Experts of a small language model.
Training: a variant of Adam for the experts, 671M tokens.
Below are experts of layer 3 (counted from 0) of a mixture-of-experts language model. Rows are named router (the router's row for the expert), gate (a neuron's input weights, with its number), up (a neuron's input weights, with its number), down (a neuron's output weights, with its number) and show model dimensions 0-127. Each number is 128 + 32 x the weight over its row's rms, rounded and kept within 0 to 255.
After each expert's rows: a language model's description of what the expert responds to; "gets" lists some tokens that make up at least twice as much of what it gets as of all text. This comes from a sample of Wikipedia text that the model never trained on. Tokens count by the router's weight.

# expert 5
router [ 91 143 201 110 129 161 163  65 188  61 150 176  94 154 124 136 139 185 127 182 139 145 158  75 116 152 178 121 137 130 154 143 121 147 126 129 121 164 184 171 102 149 134  99 126  89 102 151 103  65 158 150  83 107  90 162 126 133 140 142  83  96  97 136 124 147 168 163 100 154 118 114 134 124 187 131 128 128  80 101  94 119  92 106 111 148 192  75 141  83 135 105  65  87  86  94  78 129  67 165 129 132 137 118 144 121  92 114 104 127 120 131 142 114 134 101 148 115 164  93 140 128 113  91  83 108 134 232]
gate0 [109 119 204 129 139 174 116 160 131 101 142 135 114 131 104 144 111 202 154 117 149 116 151 115 154  59 139  93 156 116 134 135 140 193 152 110 143 125 127 133 129 134  94 155 129  99 153 107  59  88 138 159  88 173  94 170 106  97 176 139 117 107 141 151 138 154 162 136  71 138 125 102 109 126 171  83 197 117  56  88  81  85 127 166  76 143 130  90 131 151 126 148  34 112 103 127 197 197  64 102 110 171 151 160 104 137 149 130 125 114  94 122 169 135 128 155 137 118 117  71 156 109 192 141 113 127 146 111]
up0 [137 125 219 117 102 113  95 132 144 110 145  88 100 157  86  96 138  84 177 115 162 120 102 170 190 137 176 120 137  75 124  89 202 138 137 111 127 129 134 171 131 150 134 142 106  90 152  78 137 174 158 159 118 149  97  92 118 112 172 114 139 101 190 227 149 133 140 176  85 101 124 144  94 185 108 145 143 144  69  93  85 116 153 170 175  87 113 146 165  82 124  81 114 145 142 110 128 189 162 129 139 142 181 151  60 190 108 132  93 150  97 106 153 137 122 142 131  95 131 107 150 109 124 100 119  99 119 119]
down0 [167 140 118 136  90 139 102  86 150  83  85 144 113 152  95 111 169 123 172 142 156 123  82 111 131 121 108  83  99 177 143 115 101 127  83 107 148 143 140  89 174 120 152 163 141 103 123 149 103 130 114 166 200 111 171 174 139 124 118  80 109  85 131 146  99 181 127 183 126  87  81  83 118 110  68 144 127 126 174 139 136 106 136 140 177 102 110 138  64  85  34 143 179 127 142 111 145  76 129 117 105 162 134 120 158 104 195 111 158 173 110 129 171  97 165  92  96  96 113 204 199 122 140 111  96 156 119  96]
Description: Line ends, name syllables. Line breaks ending list items and table rows, plus middle syllables of foreign personal names, such as Ad-ity-a, Gond-os, Y-us-uf.
gets: "\n", " |\n", "1", ")\n", ".\n", "a"

# expert 32
router [129 125 191 104 141 156 157 181 146 115 196 111 134 132 169 123  98 153 135 124 143 165 123  85 135 114 206 127 164 121 140 173 123 145 128 148 119 150 164 162  94 141 111 128 141  84 129 144 142 117 121 181 134 109  92 170 127  93 171  91  79 117 124 154  76 141 152 135  59 143 158 141 105 141 190  54 156 146 133  46 162 156  76 129  99 108 132 103 153  82 203 155 104 103 137 124  83 132  75 156  88  99 143 131 135 118  89  75 148 127 123 130 155 199 137 131 206 125 174 115 138  84 123 116  88 124 123 174]
gate2 [164 105 133 122 111 129 102 151  55 127 184 151 144  98  96 168 116 140 128 126 116 175 129 111  65  85 122 184 143 121 180 119 125 109 118 125 139 162  91 162 123 154 172 112  63 121  45 176 139 133 142  91 120 102  74 111 112 122  96  67  65 118 141 138 160 154 141 124 129 165 142 160 124 158 155 104 146 116  62 166  93 156 118 120 180 153  99 144 129 112 148 111 113 142 139 164 192 130  63 184 124  28 112  88 105 118 111 171 151  54  95 123 148 165 122 101  69 110 131 111 131 158 106 130 138 105 115 134]
up2 [ 76 179  96  77 102 107 186 118 125 107  98 138  96 167 103  66 155  80 150 135 100 139 175 165 114 146 136 126 138 199 154  69  86 206 120 112 164 133 135 132 139  97 105 152 127 114 132 124 133 150 123 131 132  88 146 120 124 141 180 109 139  93  82  85 113 130 179 173 164 147 108 132  91 178 141 154  84  86 158 143 170 155 137 142 106 106 121 138 150 154  71 102 174 138 134 120  92 110 102  39 186 130 104 124 156  95 161 118 150 109 106 150 161 162  78 122 129  69  85 211 121  88 145 156  96 131 120 147]
down2 [155  92  70  87 103  98 163 113 124 153 150  86  74 170  43  99  67 124 146 132 103 169  99 105 151 136 135  89 152 147 133 152 113 131 111  92 122  98 103  99 108  84 153  48  96 156 108 172  81 184 132 143 160  83 111  95 123 124  84 150 144 167  84 168 161 152 164 166 169 169 180 165 121 143 109  80 173 154 197 107  86 106 180 125 141  81 101 112  95 173 145 160  78 140 113 128  89 160 135 141 163 119 143 130 128 120 151  93 145 144  92 132 122 154 134 150 132 120 129  70 118 160 162 153 182 129  91 136]
Description: Digits, nationalities, taxonomy. Digits inside vote counts and years, country names, and classification terms in species boxes, such as ph-ylum, Plant-ae, Germany.
gets: "7", ",", "9", ".", "6", "ar"

# expert 50
router [109  99 176 140 193 108 129 172 127  81 165  99 106 153 134 136  58 136 144 176 105 153 132  97  99  88 154 145 173 122 107 164 128 171 152 163 109 190 154 183  82 130 135  66 141  96 106 136 109  94 154 147 140 130  85 194 168  90 159  56 100  69 116 151  90  88 179 107 118 141 120 161 126 134 154  85 163 150 116  89 152  87 122  95 134 102 172  77 155 122 172 141  63 104 122 144 110 145 104 169 119 101 152  96 121  78 148 112  96 100  83 145 141 133 117 105 131 128 132 129  78 138 183  72  96  84 146 155]
gate0 [139 115 179 150 169 105 132  96 120  87 130 119 135 126  71 147 172 131 186 171 120 138 142  97 168 139 144 154 105 158  76 149 123 160 145 115 107 172 198 128 128 155  89 106 158 124 117 181 143 117 154 159 126 156 118 105 190 137 111  73 126 108 129 139  92 115 195  88  85 142 173 150 151 130 187 142 177 160  93  76 131  89 122  99 163 115 122 144 134  73 118 173  90 115 151 135 152 138  59 101 143 180 129 176  73  49 108 164 118  94  99 172 174 164 195 106 129 128 120 105 135 123 105  95 163 157 175 140]
up0 [171 121 159 144  93 132  33 133  63 132 142 131 106  99 146 164 119  73 113 135 121 159 142 169 140 115 104  91 102 117 141 122  97 135 106 153 145  97 165 162 148 149 190 139 148 143 186 196 168 115 204 133 129 100 129  93 156 112  91  92 161 161 162 130 110  63 147 138 158  78  92 210 164 130 142 123 169 141  99  81 138 125 156 126  85 151 107 167 134 100 117 109 138  99 127 171 157  76  91 103 135 161 127 152 109 189 120 169  79 136 133 133 132 122 123 120 122 133 142  81 136 140 155  99 183 187  80  69]
down0 [ 98 119 149 151 118 117  97 167  63 130 103  76 164 159 118 142 123 136 172 149 153 137 105 106 113 110 116 104 113 142 136 162 162  85 160  95 132 114 123 128 190 140 105 137 155 225 147 123 150 152 124 102 122  85 209 166 114  69 114  79 179 128  91 169 167 144 128 132  88 130 164 181 148  91 104 119 161  98  67 150 135 159 106 111 137 105 140 102 157 165 159 110 154 129 187 188 165 202 139 153 169  97 191 160 112 153 204 105 142 168 141 153 112 115 176 117 137 166 118 159 144 133 125 125 121 110 125  67]
Description: Quantifiers before nouns. Determiners and number words before nouns, such as a, one, two, several, United, American, plus sports-table labels.
gets: " a", " of", " United", "3", " an", " New"

# expert 44
router [141 139 139 100 152 107 115 125 173 133 164 149  98 116 147 138  69 132 129 154 159 164 140 131 130 122 176 173 168 111 120 117 101 146 136 158 121 149 171 155 124 149 120 109 121  68 142 137  89  79 155 183 118 147 121 147 176 102 152 115  88 120 110 175  53 123 152 162 147 140 118 129  77 164 188  79 139 146 117  53 129 138  76 108 126 136 160 108 139 100 144 184  82 156 129 137  91 159 112 183 106 158 122 145 103  92 163  48 132  65 100 163 123 175 135  95 151  72 119  88 156 142 114  80  34  75 151 151]
gate2 [116 174 139 129 121  84 109 124 162  82 135 127 146 128 130 123  78 128 145 161  50  80 120  93  78  66 168  91 116 130 117  96 123 160 158 155  80 134 102 150 110 135 147 139  97 103 132  79 165 202 154 169 158  73 114 142 159 179  99 110 100 129 162 145 140 131 114 131 134 143 161 100 148 186 144 101 169 126 102 142  73 156 116 166 134  74 180  59  73 139 136 161 128 144 116 153 162 144 166 147 151 147 137 156 137 164 160  96 140 112 152  84  52 102 102 114 142  48 118 127 184 137 121 188 125 127 188 147]
up2 [167 119 135 171 133 148 122 190 123 189 109 164 102 107 107 129 155 149  69 124 111 138 123 142 153 169 157 135  91 146 134 115 161 199 123 194 167 122 156  82 141 140  94 128 162 119 156 130 146 112  84 103  75 214 122  84 111 172 132 140 137  96 116 146 133 125 137 178 156  85  83 140 112  60 116 113 107  51 158  69 161 147 163 146 119 128 141 115 121 127 135  98 115  99 173 106 129 101  80  88 102 148 171 129  99 134 122 109 103  97 116 163 184 111 111 177 182 121 174 180 122 159 178  55 153  89 132 143]
down2 [123 144 140 141 101 139 163 171 111 112 188 165 115 123 105 158 104 135 155  89 100  77  91 131  60 130 104 127 133 131  61 118 116 133 124  72 113 140 120 145 111  95  88 168  83 131 133 109  92  98 135  90 104 122 115 114 142 138 167  76 158  53 154 153 157 176 120 100 147 140 100 180 118 172 115 137 155  95 107 184  94 157 183  86  55  60 176 155  83 108 165 172 111 168  73 180 154 132 142 109 160 138 113 158 106 112  97 132 129 142  89 100 150 156  45 182 154 108  97 103 159 132 138 133 168 141 151 109]
Description: Of after part. The preposition of and the article after it, especially part of, Battle of, plus table headers like Year, Genus.
gets: " of", " the", "9", " time", "ance", " years"

# expert 2
router [ 76 161 135 101 116 151 130 115 163  72 126 137 103 170 145 116 121 135 175 176 138 150 133  74 161 101 182 109 163 112 121 124 130 113 132 163 123 164 178 179 109 119 136 157 176  72  71 133  92  94 166 176 130 130  44 213 111 116 178 100  40  87  99 113 146 142 160 125  99 122 197 127 143 134 148 102 117 162  91  99 177 116  74 137 125 122 161  58 121  66 149 153 103 134 122 157 111 131 130 159 136  68 123 121 116 121 138 138 115  85  96 180 122 137 106 130 168  59 145 140 126 133 155 117 116 146 116 159]
gate0 [ 98  80 142 141 156  96 165 127 118 135 142  99 169  89 123 132 147 179 160 202 103 130 123 133 119 129 215 179 129 170 132 183 152 138 127 163 142 112 135 140 144  93 139 118 109  98 137 139 131 136 145 161 163 117 145 118 121 152  98  97 124 115  57 182 138  69 164 143  99 136 146 146  47  94 151 108 102  79  54  55  56 113 143  72 123 155 151 157  98 171 135 143  98 129  90 136 177 190 115 129 103 153 135 116 102 132 150 131 136  67 120 156 183 161 113 143 175 134 134 115  89 140 167 169 125 170 157 168]
up0 [137  70 146 207 133 100  75 153  85 157 129 101 117  89 142 127 123 125 196 121 107 144 103 174 183 124 143  93 176 119 180 124 144 167 132 133 180 102  86  81 168 167  88 137 123 137 177 136 141  87 160 141 143  71 128  84 112 127  70  90 149 131 199 115 140  80 143 128 109  69 122 164 117 100 148 108 133  94  95  93  74 117 118 130  96 104 167 133 131 141 115 116 137 109  74 114 135 182  69 111 121 143 156 201  54 131 138 124 166 147  90 132  84 138  93 152 158 123 141  52 122 114 151 106 117 143 125 102]
down0 [145 166  57 145 111 140  99  85 151 127 112 161 140 136 125 132 105 162 136 157 126 183 175 142  82 121 110 127  90 124  92 130 118  82 125 127 119 150 126 193 176  99 128 174 211 107 111 100 158 121 127 106 165 150 165 147 163 149 126  93 116 167 111 151 158 168 149 140 166  89 174 107 141 122 163 155 100  90 150 100 207 125 127 109  99  97 130 190 139 101 129 129 134 232 148 159 116 101 131 128  94 113 144 141 128 123 197 137 173 169 106 114 223 144 122  86  78  94  78  97 127 127 128 117 165 175 137 155]
Description: Table cells, name fragments. Table pipes and line ends in album and track listings, plus early name pieces like M-er-cedes, Tyl-er, rece-ptor.
gets: " |", "er", ")\n", "\n", ".\n", " R"

# expert 21
router [143 163 120  67 156 169 103 125 170  98 145 139 119 159 120 181  92 133 107 173 102 115 164 108 141 123 152 112 192 135 144 151 136 120 128 136  98 178 166 135 104 136 137 110 162  84 121 177 126 114 117 123  84 112  61 138 158 111 162  69  91  98 129 131  98 115 168 128 150 105 146 152 133 153 186  76 150 134  62 140 115 163 124  53 115 190 132  81 112  87 173 187 120 139  82  97  85 135  60 182  86 116 154 180 137  82 127  93  71 125  93 153 151 132  83 141 152  79 129  67 128 111 164 120 109  91 145 134]
gate2 [112 108 172  66  97  93 188  90  92  94 197 174 142 101 139 112 123 143  76 122  56 176 131 161  93  94 154 193 111 137  99 117 129 129 119 145 155 125 147 156 123  84 146 119  50 123  95 110  72 139 167 155 137  92 145 138 157 147 131 123  85 146 118 151 150 133 136 121 134 130 112 112 104  86 159  69 177 140  39 107 126  84 118 146 106 111 151 157 131 102 173 158 110 104 112 156 149 182 155 142  90 102 189 109 145 160 159 125 110 105 131  58  62 173  85  92 101 115 141 115 105 148 176 117 119 102 128 159]
up2 [135 102 116 142  96 122 118 110 155 189 113 127  87 120 150 125 116 127 154  43 140  86 104 102 143 131 127 110 124 180 168 128 126 140 118  79 133 127 158 139 124 165 121 119 190 138 109 106 130 148 131  80 115 140 103 137 133 180 147 154 115 121 172  72 185  78 133 158  93 115  81 149 115  90 183 142 129 106 154 137 216 129 137 144 143 147 143  92 133 146  33 137 136 147 104 102 137 153  84  80 143  91 128 127  88 115 174  87 157 168 113 184 197 146 142 201 154 151 148  93  47 128  79 104 145  94 178 130]
down2 [205 128 151 162 136 149 125  83 149 116 160 104 169 107 102 165 113 122 152 133  60 101  93 151 125 145  90 127 105 117 143 143 161 138  52 146  95  64 175 138 165 171 110 157 138 161  65 161 129 195  94 120 135 139 154 149 101 162  75 115 126 123 146 109  93 173 181 109 122 111 106 142 115 160 156  86 168 142 175 177 101 126 128 101 123  95 134 154 159 119 156 137 116 144 116 166 119 154 106  77  83 112 140  90 135  91 171  66 128  89 179 130 103 166  76 192 165 154 114  88 142 159  67 150 158 121  82  94]
Description: Final digits and units. Last digit of years and numbers such as 187-6 and 194-5, plus unit or ordinal pieces like century, km, th, rd.
gets: "4", "6", "0", ")", "5", "2"

# expert 7
router [117 162 142 132 148 188 154 114 148 106 179 137  99 133 155 192 133 102  99 122 139 111 145 142 148 130 226 125 181  79 156 175 105 131 110 141 117 155 169 190  98 160 110 101 134  99 128 108 139 107 135 203 130 153  43 142 153 113 165  93 113 139  64 131 137  94 184 180  94 120 122 128 115 160 143 109 146 160 109 110 131 141  97  79  90 126 154 102 115  96 182 160  96 119 124 101 117 143  53 166  87  84 153 144 118 114  72  92 119 105 105 128 150 116 113 117 204 113 179 102 128 119 138  79  92  74 114 153]
gate2 [ 82 138 108 127 111  80 160 126 140  95 190  95 156 133 123 125 148 184 113 141 121 152 169  96 148  87  92 138  69 137 163  93 142 218  94 106 178 159 117 190 117 193 118  94  93 113 102 172 144  92 183 154  96  86 134  87 119 160  86 148 121 128 107 187 168 111 159 125 191 139 140 166  96 149 143 104 103 162 115 149 141 158 144  79 149  96  66 123 105  61 105 107 129 105 113 132 179 163 118 174 108 130  66 110 156 161 160 156  84 101 133  70 129 122 155 151 163 136 146 132 122 120 166  80 144 114 142 154]
up2 [122 161 136 114 106 144  81 116 126 159 187 140 117 140 141 144 111 141 162 193 122 144 153 104 105  98 125  83  88 166 132  99 175 152  97 162 141  89 185 103 161 203 113 117  84 149 147 131 190 112 151 130 100 144  83  85  75 112  80  95 123 101 202 131 171 141 120 133 149 152  69 152 137 115 101  66 134 100 145 106 137 143 174 159 125  66 110  99 124 133 124  67 162 148 159 159 127 120  64 120 136 103 145 139  75  86 173 138 138 130  77  98 152 135 118 167 178 156  86 132 179 167 115  48 150 134 149 151]
down2 [122  76 108  93  98 102  88 108 123 101 168  96 179  97  68 122 143 120 169  87 147 135 130 120 120 140 104 144  98 108  70 118 213 125  97  98 154 111 136 192 129 140  80 171 121 111 164 156 119 169 143  55 124 124 210 140 116 152 165 140  59 149 185 124 160 125 101 178 147 125 157 128 104 100  60 113 150 107 175 122 151  99 178 132 111 120 144 133 164 132 161 139 123 116 110  60 179 146 127 137 163 120 176  61 146 113 161 156 110 125  66 130  89 106 137 170 158 119 133 125 133  80 161 169 104  99 150 146]
Description: Direction and physical nouns. Spatial and physical words like left, right, back, east, water, pressure, plus prepositions on, by, under and digits in technical or medical text.
gets: " on", "6", " the", "3", "5", " by"

# expert 39
router [124 168 188 119 131 175 153 111 150 126 141 115  92 112 144 140 117 132 124 127 143 142 194  74 146 146 188 176 181 158 128 155 114 160 129 106 126 144 172 144  91 159 128  94 140  91 100 153 128  72 112 136 160 110  90 142 130 123 148 114  88 108 101 129 105 135 185 123 127  93 155 117  87 141 193  65 165 129  62  75 174 135 107  91 113 127 158 137 104 100 164 145 103 130  89  86  97 176 120 135  92  97 197 178  81 106 101  98  80 117 127 137 211 146  81 135 165  94 178 117  84 144 146 126  90 116 109 200]
gate0 [118 146  95 162 162 114 109  51 189 113 109 133 154 150 155 152 121  98 185 111 125 160 137 151 126  91 176 133 139 138 104 133 141 190 174 176 127 136 188 151 131 102 123 138 142 125 139 137 120  33 169 152 128  77  94 134 100 108 155 107 106  58 110  91 147 148 197 118 105 143 182 168  92 116 167  88 111 130 145 112  95  94  97 156  96 106 170 121 140 158 139  79  76  98 130 128 138 123  56 133  76 153 133 156  73 110 126 142 177 112 124 164 155 163  70 175 177 141 100  95 122  97  91 124 116 129 178 146]
up0 [180 168  97 183  98 126 121  66 146 163 102 104 155 171 156 184 141  90 161  93 111 158 115  96 129 126 123 108 115 136 110  80 114 173 119 115 125 157 128 108 168 109 153 133 197 136 170 197 164 146 167 145 171  96 153 157 100  85  58  88 125 168 136 150 193 109 151 141 122 122 132 194 166  72 141 102  88 118 145 139  99 136 136 105 105 108 144 141 119  92 156  37 109 147  94 115 126 100 109  67 123 180 163 143  83 126 148 158 160 114  92 142 189 164  79 120 168 162 153 105 131 137 104 127 115 174 117 144]
down0 [154 116 108 181  91  83  92 101 143 141 141  81 127 149 141 191  85 140 157  84 141 141 153 103 116 133 135 104 111 152  90 129 109  98 163 153 119 155 124 136 168 147 125 139 138 155 168 186 138  98 114 179 125 118 143 148 127 103 118 108  73 178 186 114 142 145 102 142 158 117 129  93 171  74 126 158 102  46 181 104  40 158 121 133 123 110  90 140 102  50  89 107 165 139 137 119 155 157 132 146 186 119 123 147 187 150 177  97 112 204 162 139 126 113 200 143 152  93 139  96 153 160 130 110 152 194  96 143]
Description: Opening brackets and quotes. Opening parentheses, quotes and braces before glosses, loan notes or LaTeX arguments, such as (part), ("…, {op}.
gets: " (", " |", " \"", "\n", "|", "\""

# expert 53
router [ 99 125 136 113 145 182 149 121 146  93 160 143 131 157 166 148  72  94 168 115 149 176 203 128 151 142 168 114 199 102  86 141 139 126 110 175 137 182 132 185 110 129  95  91 147 104 146 148  67  88 160 171 148 107 124 136 143  77 146  80  76  71 112 123 125 110 162 152  96 126 132 146  61 115 163  73 144 150 119 122 117 156 184 101 159 101 102  67  87 106 175 164  91 111 114 107  93 164  80 160 123  98 148 162 129 109 123 119  90 104 122 175 133 147 101 130 149 129 191 121 112 138 156 112  97  86 161 206]
gate0 [129 141 158 172 101 107 158  28  64  85 120 122 129 120 148  96  81 155 118 120 123 140 157 136 150  52 135 146 145 166  92  85 145 120 123 109 150 160 145  79 134  91 107 168 180 121  67  84 107 116 103 131 147 121 101 142 128 164 127 105 132  63 139 184 182 154 147 131  23 147 118 110 122 146 239 125  88 154  92  69 147 116 116 118 134 139 135 157 105 120 157 129 101  91  89 117 142 175 115 147  74 136 144  99 122 118 138  97 131  95  99 113 167 112 144 150 140 116 141 115  77 115  96  82 153 155 154 111]
up0 [159 163 164 188  77 108 100 146  92 164 144 131 160 170 215 131 116 104  91 142 117 148 128 183 106  79 137 125 113 109  76  65 144 112 136 106 144 129 107 115 125 131  91 167 175 124 114 160 161 152 143  72 119  67 122 150 144 125 100 123 136 113 162 190 113  89 154  89  83 144 135 164 202 120 153 130  74 150 133 100  97 138 144 148 116 105 118  90 105 142 178 139 111 151 132 147 129 136  87  77 105 116 155 134 126 151 151  81 171  63  88  58 123 188 136 123 106 166 117 163 109 108 147 143 133 162 177  46]
down0 [111 132 105 122  86 151  28 170 131 140 143 200 106 128 114 131 141  86 119 152 110 133 132 121 129 165 186 180 124 136 122 129  95 152  80 124  98 142 116 106 169 126  80 140 106 163 181 150 113 120 176 123 144 140 156 103  99 110 166  85 120 106 113 164 117 126  97 123 116  65  99 155 169 102 106 150 138 170 179  87  96 227  82 176 178 120  83 156  95 120 106 175 150 130 180 129 137  99  84  83 131 167 163 158 169 144 125 112 100 164 125 142 128 112 159 115  51 126 171 104 126  93 175 154  99 127 165 110]
Description: Hyphens, adjective suffixes. Hyphens and dashes in lists, adjective endings like -ical, -ial, -ic, and common adjectives such as more, main, large, German, American.
gets: "-", "–", "ic", "ical", " m", " more"

# expert 46
router [107 160 189  90 184 121 157 175 150 108 151 162 133  97 131 121 102 131 140 137 118 109  98 118 146 124 163  80 169 115 125 132 142 139 135 206 117 179 172 171  91 127 120 119 174  90 104  84  75 101 137 118 113 120 120 150 168 118 164 124  62  83 100 163  90 127 139 135 121 125 130 124 103 188 161  82 165 153  64 114 140 129  73  97 127 160 151  59 117  66 156 168  69 172 149 102 115 190  83 199  72 117 122 118 121  86 145 122  97 130  96 168 130 128 124 124 136  85 153 138 114  86 180  94 123  82 140 150]
gate0 [ 99 175 146 153 143 130 161  79 103 119 125 156 166 114 152 149 127  90  78 174  72 129 107 160 123  60 154 114 161 107 123 140 111 145 111 131 145 116 132 129 153 144  87 157 179 121 121 180  78  90 191 123 134 114 137 104 168  86  94 131 138  79 111 139 189 170 192 115  65 136 209 107  92 169 145 123 116 185  70  76  84  82 153 112 152 112  92 110 100 145 100 129  90  89 114 162 156 140  96 178 162 139  96 130  45  82  99 139 113 113 140 129 117 171 138 134 162  84  94 101 102  90 163 139 134 115 136 128]
up0 [130 167 132 175  88 117  95 105 120 131 136 172 107  73 158 157 130 100 115 180 149 169 149 150 150 114 120 137 136  83 129 150  67  92 128 160 195 106 133 103 159 133 149 160 150 150 130 123 157 143 203 123 116 106 198 111 184  91 115 122 156 150 164 141 180  73 142 133 139 148 147 198  61 102 141 109 112 146 129 120  89 129 180 115  64 106 136 109 133  87 148 164 117 163 188 147 116 110 116  66 125 167 143 186  89  98  68 108 102 114  90 118 145 141 123 105  94 185 107 142 172 148 102 150 127 175 174  74]
down0 [116  98 175 122 113 122 138  81 133 109 129 120 137 106 112 160 116 177 140 123 154 184 111 181 131 134 148 158 144 123 155 140 107  95 109 126 143 138 114 124 182  85 178 113 121 138 166 151 154 108 168 102 118 148 157 146 164 122 169 199  82  96 113 151 104 117 110 119 132 181 104  96 117 130  89 133 132  30 180 138  94 186 116 127 138  79 110  97  29  92 127 201 132 127 140 104  72 132 151  35 153 186 174 154 141 164 115 130 154  66 109 179 134 119 133 111 135 113 117 144 144 143 156 104  58 118 130 133]
Description: Wiki markup structure. Line-start list dashes, section heading equals signs, table pipes and header cells, especially right after a line break, e.g. Sources lists.
gets: "-", "|", "==", "=", ":", " =\n\n"

# expert 55
router [100 146 180  83 185 169 173 156 153 105 149 124  93 116 143 112  97  96 147 143 102 147 181 128 169 108 175 117 178 142 124 148 180 126 121 174 121 176 139 139  94 117  89 107 121  66 147 110 137 131 163 190  86 143 106 215 128 143 215 107  87 112 116 117 123 121 145 161 117 118 182 155 101 166 158  60 167 106 105 106 147 120 143 101  85 114 139 103 123 128 171 165  99 118  90 127  84 150 105 135 111 133 157 134 112 135 134 122 125  96 110 147 203 157  66 159 144 139 167 106 125 105 137 117  60  85 154 202]
gate0 [ 54 158 111 157 200 158 136 154 196 177 125 151 128 120 141 159 106 191 152 113 108  99 146  92 102  94 123 130 145 131 117 176 130 181  93 140  72 162 167 133 103 167 111  85  93 100 136 100 140  71 153 102 109 137 109 131 121 147 129 161  63  97 109 157  99 121 193 181  62 158 124 146 120 169 169 122 132 158  86 108  77 144 132 128 131 109 145 116  88 152 108 117  94 100  87  67 182 141  64 157 155 179 129  90  55 131 129 113 170 136 132 144 106 135 126 131 191 140 121 117 149  89 127 129 139 103 178 106]
up0 [139 161 152 136 150  98 143 172 134 204 118  91 101 128  92 116 148 187 202 100  87 125  84 136 142  92 115 118 124 134  78  94 187 154  80 139 119 120 154 112 110 189  90 133 132 122 160 108 157 141 151 125 126 121 167 156  86 128  93 111 136 118 101 137 170 144 114 140 144  51 132 189 139 141 108 114 129 126 109 111  86 145 144 186 147  51 154 153  82 124 120 106 153 166 118 116 160 143  81  92 184 203 180 125  84 170 112 108 140 147  92 113 134  98  69 162 170 158 122 112 218  97 105 125 117 140 154 108]
down0 [144 124 141 168 139 103 101 127 149 159 180 143 122 138  69  69 131 179 158 114 189 171 128 145 144 164  95 103 170 107 110 183 101 129 123 154 120 131  60 122 152 159 143 133 170 112 122 139 166 135 127 147 143 141 127 160 162  99  48 126 135 119 100  69 100  92  91 142 157  64 118 156 134  83 162 114 128 164 136  99  69 157 121 153 127 107 112  78 102 160 197 176 137 154 121  61 135 115  99 143 155 139 105 109 143 143  92  93 144 214  70 138 112 145  68 184 108 169 162 110 146 100 132  92  95 139 162  91]
Description: Digits in codes, coordinates. Digits like 0 and 5 in coordinates, catalog codes and dates, plus education and group nouns such as children, students, program.
gets: "5", "0", "C", "E", "L", "V"

# expert 37
router [113 148 176  98 175 191  94 106 145  99 151 175 142 143 137 105 100 163 125 166 152 139 149 131 152  98 152 105 162 147  99 151 138 152 178 161 128 163 160 157  57 116 114  88 139  89 103 118 119  90 179 138 126 183 122 160 168  97 130 113  91  76 109 159 149 114 152 121 124 115 141 158  99 138 209  92 132 110 128 114 149 106  86 125  98 143 190  76 149 121 169 157  72 118 111 119  68 133  54 132  73 113 118 114 118 154 134 105  98  95 109 170 110 119 110 125 129 130 213 143  86 128 140 121  66  86 166 211]
gate0 [147 148 117 184 123 142 122 117 114 101 120 109 148 148  98  97 113 172  79 148 117 123 132 119  86  99 122 194 143  94  73 132 138 189 124 100  76 185 139 140 128 172  93 165 120 128 119 149 146  64 117  98 148 161 114 126 154 126 126 101 133 116  89 165 139 155 131  63  61 101 155 113 107 116 201 118 159 130 134  77 139 113 148 129 157 102 163 158 138 146 126 171  65  37  59  91 150 161  92 148 165 154  89 110  97  82 148 132 110  86 133 115 111 186 172 165 173 126 169 111 135 130 114 135 149 185 191 153]
up0 [214 165 158 178 138 103 108  68 123 125 179 159 140 141  91 105 133 142 107 158 112 205 116 138 107 107  75 106 165  61 142 107 133 181  97 102 102 133  97 124 117 145 121 129 139 126 144 161 126 163 129  64 107 157 144 143 154 164 121 151 149 134 128 153 108 137 113 108  98  86 130 160 128 140 145 125 189 131 143  97  91  81 129 181 107  88 215 108 137 129  90 136  79 110 102  68 111 124 165 104 181 210 130 156  65 129 158 118 132 104 140 104 181 160 122 152  93 126 151 103 179 159 123 133  74 127 178  95]
down0 [161 119 116 138 116 164 113 116 115 110 184 118 179 144 148 107 128  97 124  89 133 177  81 134 143 122 105 148 147 104 123 137  94 141  45 142 128 144 103 156 138  82 144  99  91 161 174 136 151  79 141 128 178  94  85 103 229 106  99 119 143 174 145 155  96 108 158 120 101  90 149 142 122 104 125 137 153 121 142 159 105 161 108 165 106 138  89  76 111 123 160 174 130  97 123 139 205 121 128  98 171 112 153 105 110 193 201 102 160 119  91 130 132 178 133 158 101 207 150 148  92 131  72 125 195  67 133 162]
Description: Institution words, paragraph starts. Capitalized institution and place nouns (County, State, School, University, Army) and tokens starting new paragraphs or heading lines after line breaks.
gets: "\n\n", ".\n\n", ")\n\n", " City", " State", " States"